config.yaml
d_expert: 544
routed_scale: 1.0
router_bias: true
init_std_router: 0.0323
lr_router: 0.000269
norm_eps: 1e-06
tie_embeddings: false
dataset: "wikipedia_en"
Below are experts of layer 2 (counted from 0) of a mixture-of-experts language model. Rows are named router (the router's row for the expert), gate (a neuron's input weights, with its number), up (a neuron's input weights, with its number), down (a neuron's output weights, with its number) and show model dimensions 224-335. Each number is 128 + 32 x the weight over its row's rms, rounded and kept within 0 to 255. Numbers have three digits each.
Before each expert's rows: a language model's description of what the expert responds to. This comes from a sample of Wikipedia text that the model never trained on.

# expert 3
Description: Content words after articles. Nouns, names and word stems following the, a, or modifiers, e.g. food, Louisiana, Williams, return(er), plus closing parentheses, that, which.
router:136176098110098085108143156120104082111146098135105190128109169071136082151142114124158132129125154117105127155133121113077144169103116099144132088107134128138120114141100137079146150178127174134085128118160113140111220142139103173123163097103140131130092117074122146168131124103106170080104147058079120207121182035175179149080071137128
gate0:132101170104150121171137092171159163132091178117105174138117146159153117137067133148132095154128119170117120163162124157143101149084109126098086100146083109139131166131139125151091072078160074109143110159139106127187104184100167127172178082163096063162131178090098072163148132125128155087093102136102122116173103172095139095127148104120
up0:126145138169167134137150083166155152091113115112085067089149152115164120120134170120083130100139143112111104140064151086128126098133140135135155138180169132172142055152139195142105167114109207130150189085117087149153111107164108077091110191098164156065164169157175139133145092111164124139099082140088173079114149122147123151070112102196
down0:129111194159168138147175160135170176117078123096133139093101145145126129119138085169130089087105157180091143118138148152143095137104188132136114104144150111134109125117155160121111142016134126201124121113143110107207084129100139150126177100135066088163112146088164115146182146056156142124116170132105131114167105158144159116055105123137
gate1:150172135156074146138125098154183153176086129166137148186135112094146177161162089123118151152128115149099092144120124161180077131200080166172148107142104096101096135105143091115095107166114105121099135107163132125176118123117108130139134164101137105165145102147145157138070118117172167156108144126124176131143080155127199086044125161092
up1:095075107102126120146090108132131121168115105139141120114099115216076116113067165112128164119144103170116178120102143106130104098077075122080074124103153175123129132155149172182152145085083106107093091120156100117083102159115168163098116160156154140076132113163070102118133104110096148136118135188138075129111118119109105146157098168135
down1:128112165143104151164081133133148200171105144179088143132082111136106202085131100133123136096121146197125118123117125130109080139190098106066156111108067198098134133151144139167171120162130117076133076123095152114133092112163095093106124176132149078167087107140114161121101159097022166116110143127116155120139168163120170097122124169106
gate2:146084119101118083058123124140109205147112109137107140090151127096074076181127062142127110095161084122134150118134077128192159166125139139124106085121129145139161151117118135174106145129129152174112118163118135076098110079148086149103075151126093176116105180153166167087132114116123151123078176087081161095089171122156128161142067126131
up2:122144127161162156155129180146144096108122090083133123118104092116172149106169091155157162187119131102139118081148123162158165134126133186145132151182106120134155109126097177183113115122137181131197164082105086155172100182163150121117100098134118177123105128081132066166050146187113107076146076078168081068087113117112125094148117098153
down2:169133060140152097132136169130071185089157127136161192124115150090111128153175100113148140133160115117146168143144057089094107111133147179189134094098117142114145131169144119150133126188129109111086117112131143099087175115092128160196111172142117080172152134127151164141148119114148145168130090088113184180124152151171166149123144151201
gate3:132069175171118092173124112117191173097175154115171140158132138161098110129085148151158108150129154158089169060127115145168140141116131116144070126137138124135090101151116123141067096172095168092154176164154106179095101137109157101122105157111120124070096111184076169106103117080095147162161149067072172150103163109132112130116133115157
up3:191152088116182181096151108128123128153086185107157110114118100083136152126183108115132159125138166152209096144090114140090160126100154104130123166107117201161164088146113076171121152107102129144125090092080120106163150132104073117124108107147184168189145109057143145137161186130171178113126167153145128165094064139165081094125050152128
down3:115111161134084073104085137087118104139101080100126076162209180181168093094123118195118121134134131130142128144149161119105151114131182151123031089133153100163123111110077116099127125135146153118132123087102163120122083123104176130153168160155125079124094173179125140122080105134127123129155137140095117103134194123091165151154141138143
gate4:142057175116152197154201077059133098162070158069136081123110125145191091112118155082090089134142089145094138129072133099134108092167103141112085089116131155136124142114124073120140160131116110103170099142174025123098115128160184056119142120152099111163121076135118136136099134135122080151128153141126129144113113103133137085181104156192
up4:164125110103153139062143156103079068184128147104136115108087123102120047154159091056109123132114100069089105140125097119094103179144103070124128120076119145096098154122084083093150149154112132077089086163112131138115149169138148079151172117124094092130111097149137085122131086092110176129150184106075133123155123109117148131169115150131
down4:116140082100111062161121138159081102138201124197102165121139095132112164128124126145184170166114141094183125098187123104143085144128118083214151127171115089141126141149094183161092109135070127171110069158137211077163103137094139115123155126071132145123146121173143093066183124083171154146171179117174147076129168171142137181055159059107
gate5:112093110154156152170082058155169137148150188076109128107131089139160128123112150129097087108120119134202105131109130088138163144121150119139084146113079116136152125109116153121124134156170136096132200143130115106137137146092096143108109087104152146122143123166106107174106118062124087131186082134148136081208098177110127152093173140146
up5:123082069172149098157130098128173090176139146061103177139139078143079139091118123131109112056104140093164107119174128089170162144137167124156140138079130129146096104128140133096140109161124148097153140159124097157125148118120078099121156068097093141083099140166155115133114140068110105107135145099136166118144148137153144122074137116130
down5:122063067151114070130116084130137115132129087084114138133123090142132183084104118150135154140105166083118112128119149103058106119102114146134102115084182136143045142126149163134113132161136095058172138133120118152125139117113113084116173099099136117127140148132139188171124142114105119134113116111127133166138158121144176139094155140088
gate6:140152059114155092074089142127176149163113181118156141111114162122102097175177151097151105139098164090148111118155102109108125163156148115074076109112143136132141067132103125175141110098118094136103152139110163138072177117041119121101161114096150114115092131149135196132137120169129152127178132090091198145145074141137123121121085140108
up6:114118126133139161169171157141103127083115138128120130077158162167201142145160169132112036175189085089134167177132162135096165129160144182183116085141137108154082182102114142113109123100186080080177132130168116131127122129159154146083068081150119122182129093137196125116108120167122086139117135130120168135171086168101163087157140065120
down6:126102073089106124072083174169171094169180122149102107116108112048083153168136123102177194162085115151132104066160163131166103184076097101100098150141089107135189078139135116117078152134104142255077120145106108123137133110104101119123149165087124115152096107113072105146143094069223147171146104119157118176121138080134141121056136153128
gate7:176131114201163168170091122126173167155151171128156111146163104140100125118093146146157160140119154149126125110127127135132130139122175163104162115140100096145141109137124139102136194144133159141121120134143064122102116142144083097166102171089180125136131185121177066110166117080152166119120070088125135157114156154118073130093080162151
up7:155143085139109151140096141150088162155147167124142145166149111084069149158097090097080114127128167110152134187094124137115128129157154149122106141097175147133149091101080155033154178189110195130112076188126123113084119141168138215142088174137123129077147178165182168181096132094135101161184133061068138126101133143111138116124169229172
down7:159139085163111120093126143105063121159142169105147118131155137085094135187094115114120166059100097121124154180101135125133177155165101118124142144103154157101128054088119167127142100184142177135106047179150151163103097098159148207148135191137098149097143145218156115188088081160100082145161072090083152152150098112101170079119147190147
gate8:204118126140165096218089126112172143129156148148115114152128158106121160107174096158060095192153150134147072105144111097100112149128095144095168144078134149093098113158148133087084084126173106098118100112136115095114145151140160120057126152138130120152100129135147139143119149151129148073172173151123082118098096116178096137086139150121
up8:120151150100127121150097168141119124102127127107111126146137116128185139175096128168181175078145124078111115153098072124139102093153222117173154178116069074187146141110157199148099157162077101135176181173113099125122146094069072124161050182140157091170193171119127146112140065119125130140103128157089102140168110137103157132105156172163
down8:135096131120169146094104142115082129057133109156137173141140125102163119165127093132109137129177164144111129120139141129199082114105135059131179090106185149093145177139113078130151141141165133150138039123127121133121095178091124150133195109141100127085122174128140084126157155150180122161099153153167171083114127122132180098128079164130

# expert 2
Description: Spaces, breaks, sentence punctuation. Bare spaces, line breaks after headings, sentence-ending periods, hyphens, dashes, and articles like the, a, In at sentence starts.
router:122148098172160074148131094151156170127147127088134125177165095158140068074066207124179160094160102105189092092148066119134088094130160112149102155191082114130159119151086118118151138090171159097147216150105158061155108080085141124124146166150143165115156125176178142078147165133098125139138096173192127065147129182177116149122171145097
gate0:115077127143181129126094128154129139110149082144107115121125095099127162124094156122129101105120134170138174073103147134158126101137144128130112148166093180092097097176167087103078094130102162080090078096106126123081133165108105111143145117057142132088082110124086125110095156142177132083150116116125109103125103110178128122150089094143
up0:088126109077117132126168119144136148158121108082149130163078083132110128117122124116110138112155083122127106130118104087145192111105105179083151193093159146096102114077147124127169073120132142129130167152147096196140157094148139172160180177075120091134091073112111174167155139128048157110140145108107153113171133112092124115102126120128
down0:138130093150182118144086174105102073151121093119122172160117134175118171164151153135112138091136155111115116093180057121114151178135083079159124122068129077109124123091137107156124167180164108122151171126128110200158119139208131089112160128120142156128146107095099100119100139140212091109156106162110117144124114134133109132106092127088
gate1:154165181127063117123132161118159099056153105133113089091151169156105185119174124195095097120124138158085097166144187145151206148088136147140154161167177127159136089122128144107100119143170113117110098191141073108133169097100137177113127106139109184086151189099064088166138100086087108125178116091170146142175177147113150126099093101168
up1:078074103101180125102139120124123082109076085101148162088177116081074137119134101116139110197110128148106107126126193174132069080117138071052154136108098096156168133132136092151153134106130116198119111077072144125110123127124170176112182154122095175174097165089102166099109067095100079145108133141074109165147129140140098115174108161122
down1:083112142132171096140109126134192109075122126096100168156172136119128126116171116114188097148110124157152114110155158158124108141152115087132193101163172111111166143044086086127120133116124129172101116068152111116088119145104116173164164153121134173191151136074127190120160085098154126175094084094108163078130170139177101158105115145158
gate2:095185114139154178143147115100101129152105117121114095120116102116070167105138131154099191138144118093127104130140163161137109111079130189144070137099111153182119184123150098112111134136134174130159025122074101172105151174103125164156175165127160110102078123103123155095141061102132103136097111122050166161133117156127141088108097153108
up2:137111126143115085121082112097098086093133140103147155142172122140141143168143101078177146111156130128166142144146034166111111098074151123128168096210078151110086082111132204212158138066073151149143142119122163066104140164069131138110103146158160175129137151188122100139131118145096160106118152146136116140092139174071126152103163174158
down2:137130102189142110121141141172134156131117132137127146148172136023131193102137105154194177116123119113111152096190085116126091150127130107170145150122127137132084083102138160135155162077103136187132148162162155136132124166136076144102063087113123173106116177137101145107141125096188091139182119098083047109096172144096108198162083191089
gate3:158170151064088141158108137131150121103119170136143153107151154165160121155116093205132062173106148117132128096172181114154127135167156101124135142097115102102127133147117143104100111159138152175163130127092120167088143145095076164085159160129120165106115070136083097144149109100100128057153105082143080149107156103153140113128101153127
up3:136136119131124116079139170172131132072157140153093098129151130087109165111122130107094101249156119118105143162144115166142129069190100118168154127120103104151086114089122129120081125101138109122114124139099142166165156124147129134113141110039087106098095128099130156128095150158132143137149123067077097112140109104151160158176123151096
down3:130161182183098093131143137171110109125150161099111135202156126069107173101135124078091131239145132113131143136137106169077105119155109132084154140166065116159061108084137102157144132120148071069143091143103088136132142125103130141122141091084103098117106106119114159194109122155070089095110079082056122137099097151166098121174079137142
gate4:075105177138121110147157146087154106106166123074148074134111135171172146078119150073104156142129117109143121111096119124175077150174098138151075115171109106141140145088174125150156147141097105137183142152093094148141150108134134130081178176134106112113150168128118137123176190101139073124140092118106127083170100094082105129138078113073
up4:126164155107068143147107119176165142159076110162172154110146177177091142127112167165080118154122093113151120122147182142143144083138129089139160104134133127094166122186092134156052172129139104152110125137116112149143093080161159179142114092133139126140180203103118158081096089096205173141079108170097106110083103122167124121109144107148
down4:132125157124129158129176107142137116145153123130143128118130144143122112106110108119126150113151162181144145124107151154170173098141171157174128137159081130101139153119111113103104137146106153239133163149084117192157108100158102109106121093145088141199155128137134138167127154105253117122154085174098134086108060137102118146100094140140
gate5:087099145124098105131158072118188178097170181104186095146162125164101121110087148197161117137146095144135159109113072143158098081181072121108113104128102178135155159097172090101157106124134128130154152174093082076162103128157158146112183112184109140085133131101172169097170139086183171110106110097165133141177112152092089099081091141100
up5:125078099102157122109123153081157164152149150135172128104117178111136159150077133127091121100142128099140154163132113178129143149101141085197152134082148164155140172093103140160163120141167107126175084112128133110060183168126140185151147176115152078122128077124095195088091108151176116193121175148107129115135184140127151160107153109146
down5:118102078082114170133120184134095138161143163130096137127137138076181119099186144101109096102097131071121112162174186119072121154112160121120208094094165106135083152115171132109141154126126180141124144077138202106148110122093189210120097121092144132127113131090112082219092074150133119128105134120102132187101212130205111089148160081121
gate6:158093159151100180151110141151200112085128196126143097161086127126152170095153161086151154192129149142187168050082092070125070093175159098131121141108130110160151081118121158085100154074165147140122195126170080069128151171146074114138143127119054192074175131093193083116090165118169118086108119130122151105073147139126122172147115145119
up6:167101110156112084159103100162113154133127156144134079155133109135095131135111092139164115146164172144115156140105077126123111143175127117180121062179121146124159114074126130119091109157149146090159063124142128153065116176102121102127096123086140075152148156154113147148134103137139149127132138136122137136097171103081141145105082168110
down6:120070117049102132148099150123110164083177138130107109081094175167170125156112160137108089108061084099164125158120129133150156125088096160103141153092149080153153134119109120104111130135126126217071168121133199096143125136120164080141140066157102107146129117138143121131069069118172159116095179104162192133129166064110136076146096103132
gate7:113146178097094122195182142134110185119110083157153138113145126160183142130123148126162145118179113111106164096089105147076154168113162127149160137128177111119098114165162166138148129132122137124169098092140119085134143135088153140182096122114185158118152088127088118162091103090103090152141091097145153157118150147165148078145080160093
up7:156144136154152151135133149165138127061104095121123199152152075133092167078177147081161188186107116134131132100203108144123110159145196129150192099182117083145112134145133145080122166102136161186113163133123118073090144144148107128180151134116098128088111168096126139147151111096149107141181086081125129138085153119143162086106082087068
down7:094139177084155179096181172127098143136102069155104117143107091141123194046177140116065142195169141172104104126193087111170142170175131125146190118183081101160079119094173121082113198115120149057071112104023127133118137147177165184109109121076114087178122105128152112131150091154020155081112086079100135151104092152186139129088124180059
gate8:110118163131157193109175127119185101203165177115123140146171073109115159176141067175077140061191115112127087094133144142096141095172140149128107188095174118161141092094130180067131118146135139144163127103150133161103138171110137132116089133139080156124156120136166150102158164134117130098115105131093150124083118133096111148154143159184
up8:103097133066152129114236119121119177132141170167177104162162134102176142131081154082140132116171160132099155131112110114088089156219196138118153077138132098134149157135119115086080136130145159124141099112079115156083140091093092184134184143131081145086107146144102141158135096150046167114162091105157097101113102141144202062150075128132
down8:105088165108131138174112130151120179149122109168098111156173168104092102157110142128053137145126155178112193144164074132206137158165143118098093164116116165143116093114151120093069074153189103235163138069132194124119158134138158172101174128078136138105097162109079102096084148176144131102127119116129107097092133108047112073215125154084

# expert 0
Description: Separators and suffixes. Commas, table pipes, colons, semicolons, "of", "and", and word-final pieces like plural s or ed, e.g. Titles:, expense-s.
router:125113139114132172137166160132140127176152093124192124067107109108105204118155093120096126104137104147182101186132113081101171068107106147169137114103172094105135147102176092167149089182070087130144129111081172097102098123155166113148119079172163181124170167160108144105121140163102139094089103119101146123158145138075131130177122124153
gate0:138099101137100116144187139169148144073096109143113088152151077169126136153103082142135091140170123181116088117090166148110109159156237118175098181144088158158119122099107125134128139077110147138138110162108166093123121090082091132093098146124207089138094210139129148107116112089079119068066122106148170098133143100118098138176075138132
up0:106193069157122159147132089145098129188118172077191154107095131113173097098110158161126121118104135098114111170108120129142176106079103082139111081123084164118166166119119100128153114131092071099092172140087101151107160145151130108140159134146125109100159109075064161174087125161172127113165161134159056154153119108142131163144173130184
down0:105064109168091186075195167105134130159106116135134141105152127119164126124131132161067163081080115163085158129124111127111117120102177123108095126115115119133116150061141095162098110094127100102097167104115220131115160114073125040123109156131128070109158115137035121190082137128114161112118125074182075135124113180080147107128127164068
gate1:120138168126073077095152162183127087167074110135119113102131156123118132086084168091163177123118172139104102120165143170129161174171165090088083115097114158143188125093143126218192141155138150119093117135080107124137187153153077148143172066154119129143086099126146149127085093095089096119147102160145086159092104102133088106090086149132
up1:189126153133105141124146097103088158133145139056086159068145140096136147163113071162202170081096094131123095100149169078176141113197099108104098151106128107162164082146091113129174130170149150088095176143127084136158092128179076115104059109111149107176100058153115156122140181164154166100111101158146148118091117117139177150118138095158
down1:145124164135107128138166162149099172159089082134134079134097161081118114138152031161108094117107157137095116140159096144245157128163109160181141129155067177075183106108140127130148180096162136176079127115146155115126067159183110115122104208141130149149132118116116217127147086147060131137108185179068130109189114125178144128127156121189
gate2:148085115121076135166192164110118160140167082164159144150127089174094110110108081161089095148113131110084103066165100143094085174187124103160169148146124171173129110184095179104172108141136128182136170096090095085106124123175104099140145099106093133150084172122149157079107095067131158117121162110106107100127092128084153101115166125131
up2:127144128128199072160125128165103097111167147161131156178156085100114166129099129130111131067114164126167140115116104181095169161154125112085132127116099117152076148134118171080093115142094102175124179145159160174129069133159201065169134123111116116064178120144169121112114156158052122122187120122064150150161156125167221063117161118104
down2:107148156132125120093111138123128058169174108150138166124131134109170178125134089143154128130184148173170140152098099154184134119086122122129103178128089157105122173074101076117116117095089117087164165203131178142025111094094166084097114116097089124104173093126123106115122135151128154076177092094145154085154100128118074154112194141106
gate3:136123105112182171115106109125077166088081088150088132140087171104158118154134106088152101162097111153114089096167115131099157163094107092120088112125143110129164213137108130120173070107148132098178115153135134159114174104136127118099122152075143126151105149110094126157130091158094200104171155068151116162146174071147097149149196117115
up3:127155155100134202148097099148171110160099170083173116164182106188134165137071136078185173098142124112159145080143112197090140114102060171089152104129153140165149116091141142140126085151097103088116100097110146133129151127133154130145119052130135109185127119078084100103114076172098115109092136091123165134155131181122111105090077103124
down3:101111133109209135101120087131148146091134033100070166104072124091180110123153134139086083122097157106117083155099123120173147133175076059128148149071133170147148174140182100126110106142175158109128100136112136140161188150037158109070128110116117150106114069144108160121093142162102107127128152109143076137155171106184109180161207101165
gate4:145096188115133155127096149052127064195136106154127165126100131139126173100084144175114080169133061118130102164099133132161072147117159115125116087150151166145096154164149156111126196140107129109125101113088123154093122188187055097134105153080125132142053064178071140142152188130106137093089136137163089120104115059169157114133108094126
up4:134168116110152094155117102064177154177135152130061128075139170144119137188098114155093115077160077164175166136121090157132151124165126150145132115075154132129179108167173164212179108151138157170143132076133084171093129110143128121090046147150128145154155123170146091076150176083125139183102103101112155092155153156163096179119070142156
down4:122121191058113129131135124076131088125119108140166133105102094135114118090096148136144128130155077122095091154138144074175151181092105156083112143100116155079109093128154194094125186099131139141103147093098141137070100150159130042116129146116160173112072102182091116139209140141133127056096159160100092112071129071186133117114124101170
gate5:193118101134111132058109136086170177118101196098133112080144120123111147169178107125140168127112157157136128140106113114183116115161181150178124049115094113129159098117136135138113176135061195126128132092144072184153118152175079125183174172141162174101134148086083116156125109086136184108075087149158111129110121153149125122085153149130
up5:128142150133100128137178063071173132187152141084147147071130129103118151123138130083159168097089107148152146178075099108104186132165078161094123174089052149061139179121104138093161138154083149150149204085134149102165107161108168103177165101093121151107131149125108134116158087251146125092104111077135133159106133134122169191121114107174
down5:196132145081183166091083138093140101179117134075151077161151191149133074192118098131139114132148161142185127109115109065137090123171126115145074119192071079074189066174181106132092176094127152131118171155179181149107138107140112140157094093095155096148080137150093129084102095094107118083114100175122137199092105078173145099066109122150
gate6:144149118162058103099118152121150152101159177125106149146116203118059062159096101133186059110120139103169128145145110121128091115136162186185041074133115176127113113107151095120153186138108088146123139140057108134126146084107114120101173088120131102119152171125124084096145048094107110113130114184113131146147185122153148132154133171181
up6:135141192151149138109124138123148153113073144142151116180145094126097115164173127167129085047111057084104157092099113124161108102160171161083128147113101168095099149086113107085124170114082151124084155144201134097119105178077155108117149164113096172141117158128111134113127178105190146176185125102163114164129134132098135114121162139160
down6:145073185122141159114131138162151149069120096137121072146138131083092144141128139141106059088066125088150147128087154118179151155180147111135139096128111175135118096132185120119153255176141124163091158126127141136093120188060103083102157081128099110135127152178148200131128128118163114180144104060194122194117094106068116130132133100109
gate7:133136115175158221153129096155162106081112127122208148109144130154107093109136140097215161141142114157145127156084134193108160094108192142130120119166151122189151121153143064098103111120125178143090179119088114132117155158120144088111078079083151174114119098124184067144156122173172172108156152153123178088166122131092153157069120165130
up7:079177158222100104160083098068121124068133123196119133083136088115103131185163100146097124175148092158128120111097161162135149117109107136111067155174158109126105155141084198180098109122161135099111122193146133151055076147109107107150143189077132080152080062087138107124167193148127173098100153142099169113144123126179127135176126095160
down7:085170170150135081147109110089106136113122085115093151011128122085135185113153102169131074102154089131106099091117107148148090190123095147160131164118133127152070125158172092170150092141122163106150135206106111131070110152182152141084140156133114104105088093136127160163141188171091131114159144137085156152230149096155129176198128145165
gate8:092106156120162088155057087061131112124140128163079159152132110139116109078114142160086110132083077057133147128155094107122125119091117174119105108108189089198094143225060096108096154132163092098089181101088095093147153134086129135163147081156127097172121082135113106136132150124144146075097091151092178109147112157156135106107103159146
up8:114159136122101120184163092125145116078075197105144117096090119130101186151122140141171182094176115173191146134164156175151151142183114162142076154178136124146115119122180184169083146150101111153153087132124168132107121208158124103147158156163169184145122143143138132148101143154126124151123089165169076102108110150151100076124086139120
down8:099141146153114155150141129169135125152171089101122092193141126134071088107101066189120157146121157091125175167104117145159140076164105175158138120150133189086152105161117148147134088132174084096166160087155085101096153191124147146108131188085131106125128088104153162192143129130133119124123092127153151135151079169098104130143139122105

# expert 1
Description: Digits in numbers. Single digit tokens inside years, dates, ISBNs, percentages and table figures, e.g. 2003, 1586, 80 km/h; occasionally mid-word pieces.
router:100146129145117147091110076136183151138174108146081121097098127123111148102092070145129099169131141169090139138106163139206111084127146100127143114115139170130142100101108150122129136123114084152178159137134069129107145164149126075163082129124132077181120173073126115152100167154095120139185084150113110141110066109073136140185153092114
gate0:158167119080134123080129132104165091152084168140159126139125146105155131151096087180158124102136143109182115083121077174144157094156117099119169120103108184140170136106156104191190067131139103176163129131108129115185090105094134174102083142114161150153126071080102150160116183171163083129080121168154131137100093128113117109107090122116
up0:110097088153114146154120137114137117164116120080089114108128094186112076091127124116196134089162158122137088153119116164170147044131162148091137124172099154139160109126140140128157169136147170066146103156184078114156129165147171154071131111172089104117158112121180140142141144156175139189171154167168073179168094095114087152127143107121
down0:133100161143103117106086105121128090127113139095132154104148155150151127129118149113094127083111150072047099212166132148167153078133100162073140146095107117105146171114140095130142093139172128060103143116112140071126131161134099139066131082109102119135097130130118155146207157118052081111097191151070094155156134127095075108160156088132
gate1:155191148131132153168101134073122137164137185064193067132121106089108139105126142211123071121049081112143091109150173100056151121113104135125121160111104142136145087157149151156116096153117142087109083131150184137082098152107100127102094164185136124114144107109115099066099170119074153107120132137112087127126167174167124100131160064144
up1:149055163173096151116089170156083171150148149104174120121126076075074147096103116155125097134154079123127133176104176143152140128145135107082134177144156105098112118181102067152088155108085161142148140184155169130126110091136160081141130091106119128183126142088148117109182156104152125110126155187116156101127071131159063147116148089146
down1:134171170136173205116175129171109143103122205144168106181132134145149067098105089171139146088100123142097069130157190170093154055091147163101153122164144080145199067124128073138079092122135120110149129117116105119141147103131110082096177106141074140204158159152128145127127110071085111156130127159116130142102156147098104119116092113156
gate2:135120140130111112116132117191123115123160118133154126177150133075122093147123164130093089197077116083136159085158129099141175141083188081155124144122119157135121152120116112124108171060122121150154175131100111131066114125159156175107127098140118190171112165112122097132122135189124070108127149114074112103155138154166149123132175135168
up2:138091135109085126122086094095171106155173068090101068159108125041191115140107117130128155136134109131084132129143115107125081132115136125096095094099107093136137099097126145154159123105152070097125128112126124088100114176141111104104172120118115065149105104195133148119181099121083122168132130107064110186098121090114048145086148139086
down2:150118126217145146083158107175175143107093118199150102150178165171145109145133096150162095110176132113192150145143149182163135102148184151159165135155150130091113156153103125123057082185097144177145141126122065155162087100093136128150182169146104191155134129110123078139041194112106144160113120164139087127111157173189099117145085152121
gate3:165103137135083168089097102193162151108151180073143145090099164081123144085097067129129086148120112142138187075134102121121160119149164137169135177098123109212140139136130099149104099138070178149125171095128122140088135137131085110138086199157169184136139127130082146138146110132147150097148064097078083158096122107124127092101126095162
up3:166144085093076064159111117150200170116120088150146118120136083202112102140120085114114150141138122051181167093127152075140130111081115099160182139150147139051109123143167085106079130172104143147086140131152142145160089158150104098125098105150127106107181091139151133137173114171140122126132120153135114090094133148105132085117110149108
down3:116109085121093135122135122171126082110080132120158104093129128133110174092092084069100094146077124107128157099130079064102118168087191162150121155114114112123124065084124125120101074120109093150118127128099067196096088143130128153084111162147133174076142170161102082147116111097182143069127100105085105084110130141106106207086099173139
gate4:154130118088152181131096110135175065094168156150072125109142197154155080168138141095121181112100195140110129148157097119090149165118157119132084173140142142164112168128129088141149143091109155091115079126150092085088183138072124111069170114181109121179096088138143088127107134136126095132147159153141099104168094112134172154116178145173
up4:083152132110094095125123114111147122160154136165053140148107113089175165126149157119083139123186110197097093162131107133138118166110104166119130115080150165115170103086201187134097098174090192124150105121104173039089149124109152097169149144158122151118112150150124140098112152125076095125150078134107121096151154096059176119088132122155
down4:145148130139090115152183097129120085162156159150122097160135139118122125121142128083175134108088117169190123122105053121167131175109143122133130181099121169087075160148161128079150123121124136114196162160149076156121145056126172076139103096122157182165060048068153091088080162114184167117117134122135083104087158132120102156182151167104
gate5:151068124103108147162197132173141138155139159135103147107063105126167135099113203095072124138091140137104114057171124022104087116094148151154127165051148078126160105097076151130094119120181150139140166170119198189058153126099092185157117167141122141099123134128107115147150040111118141095095149146093081119134104105127081171120157118125
up5:117125135130126164090109093137115091171111090201117125115225175168177150183113144149169166135131152168136194164112090186162131098086087141136105098114140115078180076140162147094123101173114106166137104139152098111084105133114121056064096111159121107139108143085141128119139166148089086141120145148130161179085086110100189136131167204129
down5:063176117079134126183146158196180176186180168138037090144092122085146119087132100122122118120187145109103106097141137095155170148116145144113137064051104096203074105141052131115141137123129088144128111174144158118125130166123170130149074114138163196140097126121150174142126112128150114118148142112102150119098127090132127157103150197056
gate6:132125133118110138099167165173143099160191110155123069119169137141179163121103088136092144118111086124110118147133126097140056136142155159128195057154151128082115124154088202080103088063103097165110137075120131152211138157121138090147192092106134128185140110090115077160111130134080077196090154143158148141142124133149096153148105171140
up6:197139098079061057132120149111089084144107100122120078102103144146118099097156100118087166131142102107153181148056071108148167142182189069130132151165150148129132139135104181106135131126096175079109156162118130078112083182126081089191104143102118145099177110138090066123107155130157124089101158169092091134133051138093109139158085070174
down6:145066158153097146051191075162112145174155126105157136060166139101141184144128104143027175080183156127118147156146150059141165109145117156122128110132154097127150121142191116137092073109130114088101170093156187104154150177115102082096171164106139076167151093148162132191163158156068133157093114158160104169176138084141141136139152098177
gate7:136138115163138081150166136150148081094142133093119130180129127118159104143132100152138090131107140194134110139151113110126119170113138079096155151110084109114156157097132117101179102104112075154082208146072066105074152129074206046179179130096085186144109114109168120139076119144126121100116084100085094164111172130106128100082136094205
up7:150063121143089158102125122114102173103133112114196134102107069149135132113103198171140160128082155160151101101127121070142147104167176161105129163180117094120148142137106164172174132174124148138141140118165166076156112108146108137103111152114144082134131173122107094189167112096196167159120116134098151128119097144142107116137120105111
down7:160151132106139090172055126169138088114153121136168153221107188159125167071157199134121113170142146149136114074119158128101057094159071134105166161023139130137195111093110138183202102159104204121131166097087136101185118144133126108130180132139159101081136126133146071132110127136157117138095157092098111137142141175145098125093088113148
gate8:119094061145154117124102122114143188138097147121168147081160174104100104103153163095099171144145103123148144123167129091163137196068115138118122092150093132136107066140165184133134124109047090126063122145153067128160100127131092059165175154094110100074160082132147122116158137096121136103141056102106103134116119167137049152091123110154
up8:136135114156063108107113154056167162103078169157181158114161077184114112127119139120075140101206106087133150162090110182155120134150130158107135163157167143109147142156124126134078162079109134117154131101180077142105129166110152145141083116113143097149151158104133082176122146120152140149099161157152101170158121133150125133160100128162
down8:147138046117086125109088127073174168128087204172177144089189119161122124180102147177133088075167177095139182155149144160214163148135124136099126101180167107125186126132178201134105140165127158184116080104169105134110140128111131137103144145132111133145166137126145086221177089046184154124102155161087078196120134109096107121160113130158